Weights of a small mixture-of-experts language model, trained from scratch on English Wikipedia: 224 ReGLU neurons an expert, a softmax router.
Below are experts of layer 6 (counted from 0) of a mixture-of-experts language model. Rows are named router (the router's row for the expert), gate (a neuron's input weights, with its number), up (a neuron's input weights, with its number) and show model dimensions 96-191. Each number is 128 + 24 x the weight over its row's rms, rounded and kept within 0 to 255.
Before each expert's rows: "gets" lists some tokens that make up at least twice as much of what it gets as of all text; "mostly gets" lists some tokens that are sent to it at least half of the time. This comes from a sample of Wikipedia text that the model never trained on. Tokens count by the router's weight.

# expert 16
gets: "- ", "–", "September ", "January ", "December ", "May "
mostly gets: "February ", "September ", "April ", "November ", "January ", "July "
router [130 112 163 109 129  91 121 155  89 126  89  94 122  93 115 125  92 139 155 143 130 154 120 120 138 109 147 131 100 127 122 163 117  97 149 101 116 143 144 135 145 149 159 170 117 159 139 159 166  80 129 154 151 136 102 176 112 137 158 108 133 129 156 165 151 175 124 125  96 113 115 132 125 107 142 131 122 107 141 140  97  99  95 118 132 144 149 123 127 167 166 126 116 171 118 158]
gate12 [137 110  68  77 140  84 136 181 149  78 138 151 122 184 116 136 137  96 103 168 147 159 149 132 107 121 122 132 148 135 141 127 173 117 107 126 117 112 160 152 122 153 138 161 129 139 161  95 143 153 125 170 134  80 127 140 131 124 100 134 140 114 109  84 148 122 142 160  94 134 147  84 115 151 126  89 158  86 120 165 131 119 113 130 101 103  92 151 113  79 157 126 105 137 130 117]
up12 [133 138 113  96  96 154 116 136 177 153  67  92 119 113 133  87  98 155  90 149 126 123 127 142 127 125 168 125  84 171 176 142 158 144 141 140 151  60 167 143 150 125 141 177  94 130  70 112 193  99 149 152 154 138 120 128 120 150 131 164 149  95 147 171 131 109 116 140 119 100  93 118 107 140 153 134 168 142 159 128 145 150 133 102  85 126 138 142 169 151 109 118  76  71 157  91]

# expert 24
gets: ".", ":", ",", "|", "==", ")."
mostly gets: ".", ").", ":", "\".", ".\"", ","
router [ 63 123 122 111 140 125 157  94 148 131 100 133 105 173 164 135 119 169 138 164 119 125 129  90 162 165 120 121 128 144 126 113 134 116 141 137  89 126 165 167 142 157 115 113 133 118  83 128 171 143 140 103 140 152 112 166 146 174  77 111 119 140 119 130 127 156 129 135  95 105 137 153 120 131 101  73  71 156 117 151 110 153 113  83 161 117 130 112 118 108 144 118  92 156 108 142]
gate10 [117 156 143 149 141 138 149 116 180 140 160  81 102  88 129 117 135 134 140 144 139  95 123 138 116 111 128 172 130 141 113 120 104 135 148 148 144 159 133  85 184 144 118 171  93 148 141 124 137 128 156 160 130 141 164 127 111  98 104 128 120 126 141  96  92 140 137 148  73 113 131 141 105 167 108 127 128 169  86 101  78  87 147 118 157 116 138 139 161 126 104 101 164 117 120 137]
up10 [108 177 148 145 161 153 167 142 177 142 157  74  99 105 117 143 124 136 137 148 144  96 103 137 140 138 122 161 167 122 121 124 102 137 120 133 162 138 130 100 153 156 119 159 103 153 154 127 138 128 156 147 120 164 144 117 111  90 107  93 125 144 160 143  96 137 162 155  61 131 121 167 113 162 106 146 107 161  81 106 103  82 158  93 155 104 124 137 163 120 104  89 146 116  88 127]

# expert 10
gets: ", ", "), ", "\", ", "., ", "; ", "', "
mostly gets: "\", ", "', ", "), ", ",\" ", "., ", ", "
router [ 99 122 150 121 151 124 142 123 136  98 137 166 138 126 153 101 119 107 132  89 111 144 125 138 103 159 156 120 107 102 139 142 165 127 102 124 141 105 138 147 150 117  97 112 123 117 181 122 122 122 129 136 148 131 146 133 149 169 170 131 126 102 152 140 160 139 156 153 141 142 115 155 139 125 117 161 176 128 152  99 111 158 159  88 138 149 108 163 143 114  94 102 154 117 126 119]
gate12 [113 128 153 107 129 129 102 137 175 120 135 132 115  94 109 105 122 122 125 129 118 112 128 133 110 108 121 120 121 171 132 114 139 165 110 151 138 126 166 118 124 120 159 141 127 135 102 163 164 142  98 102 108 133 113  78 104 109  88 100 160 110 123 165 116 171  71 153 131 136 153 117  79 121 128 149  95 123 124  82 146 173  91 152 104 127 115 123 162 110 157 166 137 191 121 133]
up12 [144 163 133  94 164 135 181 132 126 149 141 104 115 139 142 124 134  87 116  88 132 168  92 118 167 115 126 119 158  81 109 134 136 108 101 102 158 105 124 156 142 119  99 161 126 125 141 109  88 134 139 146 150 118 137 128 117 105 171 147 150 113 132 108 136  77 151 135 161  90 120 128 198 171  97 140 142  96 121 138 120 112 142 120 145 151 133 156 134 149  82  99 125 149 178 163]

# expert 0
gets: ": ", "; ", "– ", "- ", "): ", ")"
mostly gets: ": ", "· ", "): ", ".: ", "Animalia", "\": "
router [137  86 142  97 114 105 159 152 124  83 104 123 117 142 141 140 128  87  84 144 106 109 119 166 133  81 111 114 134 125 151 142 186  80 147 149 109  82 157 160 117 152 130 148 140 147 136 124 147 105  86 109 100 119 121 134 118 133 163 127  83 115 128 110 137  99 152 155 148  99 113 166 111 158 126 100 152 116 106 174  97 148 161  81 126 151  90 148 129 135 168 154 133 124 121 157]
gate3 [136 137 143 128 155 144 127 136 119 109 113 117 133 107 129 147  50 157 111  77 139  93 128 101 144 142  98 141 147 138 143 161 165 142 123 160 123 104 133 128 130 168 126 149 168 128 138  70 100 118 138 112 148  87 125  82  92  97 131 125 113 171 152 100 135 123 143 130 116 114 126 119  79 128  95 104 109 115 104 126  99 136 145 103 140 131 125 117  99 156 167 117 117  83 156  98]
up3 [154 148 109 142  87 109 138 116 154 157 112 147 144 150 138 111 164 115 141 126 139 153 157 108 125 114 130 132 109 153 134 159  91 137 101 139 154 136 133 113 133 144 141 134  97 146 108 179 157 128  77 175  98 197 154 162 154 172 148 125 124 131  89 128 138 157 116 125 148 125 169 127 156 168 154 167 124 155 119 123 164 108  99 134 164 155 106 125 125  98 141 108  93 170 143 166]